{"moe_layers": [1, 3, 5, 7, 9, 11], "norm_eps": 1e-06, "batch_tokens": [32768, 65536, 131072], "max_seq_len": 1024}
Below are experts of layer 5 (counted from 0) of a mixture-of-experts language model. Rows are named router (the router's row for the expert), up (a neuron's input weights, with its number), down (a neuron's output weights, with its number) and show model dimensions 0-31. Each number is 128 + 24 x the weight over its row's rms, rounded and kept within 0 to 255. Numbers have three digits each.
Before each expert's rows: a language model's description of what the expert responds to; "comes before" lists some tokens at least twice as common just after its tokens as in all text. This comes from a sample of Wikipedia text that the model never trained on. Tokens count by the router's weight.

# expert 54
What it handles: Time adverbs, places, surname initials. Sequence adverbs such as also, finally, eventually; cities like Toronto, Chicago; years like 2013; and surname initials in sports tables.
comes before: " |", " he", ";", "–201", " (aged", "–200"
router:142133108164149148164153103114128154091136130134127150135078136116150138164177114108132122114113
up0:124134137103119098110139130146132093128137134120147084089171120145120114135098135148111166137154
down0:186133115111127099133090153139123102119125093151138122102118148129153141094163120109153077132131
up1:126139150111126107123126130166118100104159133176132111097141118110083101116108148147108132180136
down1:108116142119078138151143151169147130123130111141154118104161089098134157095093132141161148104114
up2:146142143115119129093106150183113086131133127129115122082171119135114100107116158184097145169149
down2:160139101096079178151137125140117117132096121136099109093138135139110086094118139128170146131140
up3:123119158126116118081168112183114091107155140163093112121156131124103102105126126132115160133145
down3:142108184114114127133151139169105121107123100121096128106086110099150154101114126133150089081121
up4:111113121115147111096140124154176101170147122117106108071133155150097098098092121154153115161125
down4:139132132126076116137077145148087121109103165132127115097092139123125179147129119086106147150120
up5:089123172120140104120142156173098071121144134127118098095152132135119102102124136146125147148150
down5:150134145148144120125112108168088145134087063110123129096192125118140104112130131109157121093122
up6:113125125110106085122162161166117086100129102151137118069133150129098104089125131138134137137151
down6:098123123118147164146116123157112098174131140094132129103163141115098154148115135114119116140120
up7:124116122144086126118131132145068120122142097168120107119136148136126111134091124174134148166160
down7:139161090128109174089089140116100100100102140158126117100112180137099128205117132090146095115147
up8:121132158127148108111121128157103073120140088145136106101144141138099105113091112154115131150144
down8:150155154112128143128105155179173097050173158154134148093100117095109134107141118120129150139113
up9:097138165131103100089132128163083092124169150131140111091124107124125116129108130188082142153153
down9:157081146160141122117109131102122130119087113136127157151144083112152145116150104168155113122100
up10:097155099118149088104152168190142105124095138132127121142175145117100091148107129111126181134135
down10:157158173151131105109135126146141117098133125143122139114140061141125118106139115113197118129126
up11:122133138094140100121139156139127093139127130130123082096147133146087122136108117167121138144141
down11:146145109126107095131101172138089108084108169113149135148139109119092117185121123104147111121142
up12:075141130152104095111098091154080115129146156139113117110120100117082131108126133114093122117121
down12:143109155114133143145145165148098156117107106128092134155103166112150143145137115136188126098086
up13:124118157163116124095100178161083122129163095142153128137147127109098111098109091202100117149164
down13:135111171155148108136110144142135179132140149122111129099174090123101112124155129097153146126117
up14:127131170126135090121109140150143091125137152127118115089153118140100111124099115158134137131148
down14:142130074137127123146166114146127076125104088142139141143141117108164155102151127126105114165067
up15:128144160110102105088144172167137084136150126122124112098131122153088113136127137152109136174135
down15:080141135143115125131121108122169110095193155101110123113138093133133134162141151127109116128089
up16:124135141122141111116126147163105075125130117149127123098150118146100103127096128156111137146151
down16:108133093117132155113102161133112126154080113094133130135106147129111105144116129104133183136127
up17:100125149129108080145143155168122086125152129132133128094153109130103092102123141131096141140141
down17:107119138125124136121133141130114104143125146135135148084118087089131165142105096119170137129130
up18:118107162116147112123110121170136074120120114151115115114135111135107094105127136152106134138160
down18:165121168128137147108134149125101137093117133118090128123111110070131181146148112107117082105133
up19:106153089142105147125089109139088136118075160151187132114166099099114080131131120103079124157140
down19:150146144132125137160117142145083082137145119139074131102084121083131141124138128125165089075118
up20:139108134135129137106107144182128099131115122124124099077147093131114103113097110145105131167170
down20:131149144128118143165119145189134125124120117110105114085155133106142151151116134101144081147139
up21:092139105169143074091114117166118039109119104186137117123127149118116103107094099135121142120154
down21:144099125103135115143114159134187090126128160100124116141115189078069115163121134100097157114115
up22:105125117105141090074145177167125107138155162119124107105118143137088101120065113132124147175141
down22:130150125129162070147126135130137117103100078138159120094141117169103152133109114184137124097145
up23:139095174120143103127142115126163107168121127104104103107150138141091114116118141141109131116168
down23:147081095106112087105143145139100120151101153138127128124081125139119120118130108111107153121134
up24:107134145113132114129149163171151093146119130119100112128158122154104124117120124141103129152119
down24:101102143132093141142124153115134151117128082090121124143129153149159150195115115089138131056135
up25:135138124120143107084098121179126071089135115140128117090146133101102148162113098148113150135118
down25:126138099153116125131081142177124135124173119143115137111153141101125120096133129169117137137107
up26:120108153111133098128135141176130094106128145140135101097144109162117097126116146156107141149152
down26:137083186125136122129137122140112147092076094154117135067202156098152167118157137158117094132104
up27:123142127104108090126131148175128089082100095121124090098143088136064126122132131120126159142124
down27:085095168116147135130161172134084101129164148108119117134164158112135135103096147134127121139118

# expert 3
What it handles: Adverbial particles. Particles and direction words right after verbs, often in sports text, such as off, out, up, back, along, down.
comes before: " the", " to", " of", " with", " as", "."
router:139098120156144156123140129118145128134113130133141153120122101081174134178121129108124143118095
up0:125127119112111142072094161134105133112101152131148149119165122112164163122117132184100147113166
down0:105195103126120159192152145138094155131094137144136132116112138119180105140121144119135119113145
up1:108128156132141145123147147154132102123149122114095120081127156137109138103113117171117111150151
down1:117097117147121146145122130127166117075132111140108125137156123121093099141126127129105137114135
up2:145142119139118092131149162157143115127200143131078128087158122165105099147135094117149151162156
down2:091141148130115160150136148168130173127153130116106127128156105157127088127117137098141074160105
up3:119144129147139133096173135153094114160113090082126119105138149108114141127083103125133109112138
down3:133115119106105128115131121174137077084077095129136122100141105093138159074121115091143121158100
up4:097138132132125120099157125152138130115160110126100138091140163179083115091119126150125108119164
down4:166184140105140138140152117165147145137122164121111124120125106160098120143112121092143163127116
up5:145168104158103090108134128160170093131124126163128116094165160145098077111100096100125113140134
down5:164142149119124087118165140105142161134155132124169125150128130147108114140142114125085140165124
up6:143116119145155085114109156153078097112119156133129131133153097112084077109128090118161162136154
down6:128098112150140112103110104116132089126153137148097147137120118113086126090123113142143143113152
up7:124152136130185144109163160144127161120188170157119128142153108130122118168153120140128090118164
down7:151128115150150099095065146133132095145149126135121130144170169093106164153144117194142149123136
up8:135124113115147098173123123133136141123172157136076124121129104162114152119138146139130188146165
down8:105103119129105173127092128117128145113086110125126136094153138128126167158127132110085107119189
up9:148141138135090123137098106150156083103145115143129123097142138131092101082126107165111119134159
down9:150113127106151085114127130103112115142125148147114104102080172110118115147153122189140080155144
up10:112118136148151086162138140140139086129159134150144126131128119111100151135152114161101110116139
down10:112134128133153118129148112110124127110142145104121131140175131118161130075119135100082194103140
up11:088149124117101112127166166165170075140147123134075110154104155117126096130097142133176162121127
down11:113138108152179098118173141147150131110134112137138125119123098138116122082129140130180145113131
up12:154136143134107152116140122142170131139158140138132129122096125109077135138111117099141099158195
down12:119131161133109124116107159158120159170146118133139153140160134129091144114116129113142078125153
up13:117147131114120105144104160163132109137128094131112127133148103092126145109123112125108151114188
down13:143151083132137120163094126136090156121122108119148136123121135145170135130119125136120094127176
up14:136103135130114141079104161194096134137143133122109136088128134151138098107120146132145117090172
down14:096089127141105160098127111091146150180111128135144129122116134113143144162115137163124088124104
up15:123108154101178173157112159137172128118125122122119123135126122157110074101142141207109140139133
down15:126169113126119082103137090190164128139120143132090131110147129140136111172137125155129125140148
up16:118118127091143130160143172137120082117124094143070138138173089124140173144148124136139111119105
down16:151172094134137130201098145079091181151081098161133116108111151113185104118137128128159115131151
up17:141114144109150089105120164162122146135160185076129131105158095143099090127118129106145160120206
down17:129119101088161130101100111140157162103153149137172114128126095155112156143127110192172109083144
up18:144110150129149120185132166174134145111158111187115141148145082125101111150129123143099088111129
down18:063131133128105163132115121111092127141132113112105128164121101138131086152143146076102075123120
up19:152141136121102137136134168182134129121138121114111110143154126182137082155140143126135109134113
down19:111089132132129142176128141100108135135103102117101115128124125117131113120173139113180118130159
up20:124134117106147092110151121178128124162187105097113103092110161127125135108141133158108133113171
down20:119073146144120161132154104111110121116118120107148116072153154127166161145133131195119110142101
up21:081092112124184154138113143117119075159158113140163136113132149123097101120131173143124107163134
down21:124112152126123113143156095105153128121114137105138136188135135126157127129112125106094145116112
up22:123130127100164158151127148110129092120082115128146126116129107134112084072135129144130109179149
down22:145128135107103150131150132169126128136143146102100135136121101144141106133117123133085097174155
up23:158192113129120115141136151118109135139122137164142121109121142142124122152097120125099106175108
down23:116138124123143134170115128163144117117100124173091126128111123156139166112126113103093168129128
up24:114111114123133130048124121159118130124105135132097126111136086144144112147146092126116121144159
down24:144169118132117109156137129112179082101126112129106138169107117094162154134116131114134123123089
up25:146118115101124162150148151126109110119128143142056116097117112177134132105112172155119132133126
down25:115093109138131142156121181113144158099151108145124138173134180123120116156126116124109130114135
up26:115160156137102144113095138150111104115196124146129099128134171135134124083101140152130149112125
down26:208138128120127098148108091143123101092082137104100139128132124190126152099128109160141085131117
up27:109158140134111116086134118152120103111132180123106114106114110163108099108127143148109156117175
down27:109163120113152149157174135108142059140137076124167110107105068129139111097122137124136109144068

# expert 61
What it handles: Markdown table rows. Table pipe cells and |---|---| divider rows in election and episode tables, plus date numbers and month names like July, February 14.
comes before: "\n", " ", " 1,", " 6", " 2,", " 5"
router:142133110165150147165153102113129154094134129137126154134079136118150139164176112107132122115114
up0:114091141122150112117138143166131091123099141108128100081155086138096114122082087132137129126131
down0:118109079152150103160149132138127135100154101122126151115182073112100124138141114137108123165169
up1:093133137121144119112088162187122103132150134103141095128154144161102099121102129130113151174146
down1:149128080116158093176177113109118127166110134155097106174118122115126146139121135126159113141124
up2:119140138134111095128140139147108082147161116104125085101131118154129117097079089166131128140135
down2:143144142124158079184171093096083150106117148127117130115109132132127116136131138149135140122173
up3:084171135106126137100160155147102098153146139103100109117129120128119076121086144152141130163147
down3:139112118124168087141154104125130091118154123144140130134189156141123139098114132131162111106148
up4:116136137138130111130157118157114099090156120155123110101166105114080118104118103142125132182149
down4:166104127132117123146120125098119139116129119105119124158070107125104071162113120163188121121139
up5:125113118106127087110118160154137102133180154102165115127123102127118101134126111142118150196152
down5:147103129136106161182177076115098151106110099089083148163093137148164091102140133147143158076104
up6:113121147118153079071135145174121082122099122130162117114129136130071121100094149183117152131147
down6:113104126113096167086157114137118112122142143109121126176147124115130120129135131163146089120098
up7:120119127119131104095129134160073090128147120119104107075160101140122103091092134124130132142163
down7:126136101140129149135147109132153090122103168131134134136133121159136088111122134163128146132112
up8:111143148095117130128136128139153117137096147113109094143132148126097146118092130160138102131137
down8:123152098126090111157152125110075164191169086155118125157112132130156118108125126117129089110159
up9:139106134128150105114145118174127089125123134134094119078170115156071102102096123133106093116118
down9:146113142133137141154112140147136129154199120134089110133111142117123111138130144117164144098155
up10:104122139131156119110133144142114115127105126138106094086182105114118104083084135136085117122149
down10:115165126152142097148127145182169145106128173106110156087121093157125110146142124122128155131129
up11:083157139137112134095131129167104054151134105178151112127121114113114111103127126147076172131134
down11:119122111137134114155112128118106131116130129121141137138181108125124120130156121092130144130136
up12:117155130126142106105125122172106075139141121136120103113152121146088094127112109150127134167159
down12:152143117099093101178180123101099167135076120149085120124096104144121123095154108152142127128132
up13:124118150137115098122125142180106080120130116135129111110154133155111107129095139179100143155114
down13:131123107120139117147145120116118136124078159118122129114142192152120132142151134178118126076115
up14:081147146152121127096156158156112108104130128152120097139143105075076111102136130150090148192139
down14:125136126119126100117161086112146157119148183134114127136112156117122097095156110095131120139110
up15:101135142134120101104137158188134056145130110128129100099126126145105132110104129175134139139136
down15:137156114121141105090142102088095170138132111110115142168107101151118158136146124181139129098187
up16:117157118137118115099123169173134114153138119124138108091140108145093128125115117142118137162138
down16:078180113134128094145126141142097146161145167157113118134083122148128100134095081102168133113125
up17:113138138121128106113124159172129088113132114135129101117130130136097106099108141161110142143149
down17:152135077123110065165183116143118145121113091148131118122155079136134102140130146142112140155075
up18:116150127115142101116114152173098093130141111124108112097135141130130087125078144157130123159141
down18:091110085150156085170142100144132151163082132113101113162110094149095098152139132121150129141132
up19:114132159129111110100133153159118099128133124138123089096166128149108113111102125169120116137145
down19:154135104120131127145123129117154112119102120142116124145110090123112137122152132186116164082121
up20:134155163120144116102100127143104116134136154123133083079152138115127126129054145127122108147109
down20:099150179127118094153120092107121140105117112109115117149127145123173144159151164112156117159122
up21:092118144134110094118123132183120069118147127127126110074157126136119080115105132148095134136153
down21:146117069124103099151128117108120152141090107111123105171099133183125132165149141131145118176128
up22:086140145155108103081132126154144099154139123139108104095151125149116110108100140142108142133137
down22:116143083106154114141126114079168145124137160100095102165162089156092095129126125097152142157155
up23:113137131118116111091113141170105101134144138137103080102143113134107117105095133162123156153147
down23:125147094128149121138145138137145145141141131139135119160118082104161153161122136096119153156107
up24:120148151114157097118141134134132112136155159114099092104141119097127117082084134157139174118103
down24:157135136141157150131124075103152164119135115131175135104147152108144158150156127166112083093128
up25:135154175111143116101115155169128088114138114120109103102147140132097105099109124154127148146157
down25:148121145134121094124093126135113104095117111150076129164117110183109105159128134146147094123117
up26:127135121132121086092126131170119077125139129144100095092151128135082102114099109144113132144127
down26:144121085119125110134116125119121139122107083149119134140104116120115151113158137135130171115136
up27:123150185129155122111137151170076098130137139121082115125129126137071162103107126162071134167103
down27:119145122128128156126102138112109137092130116118120133096147133137153081138119121115160143138184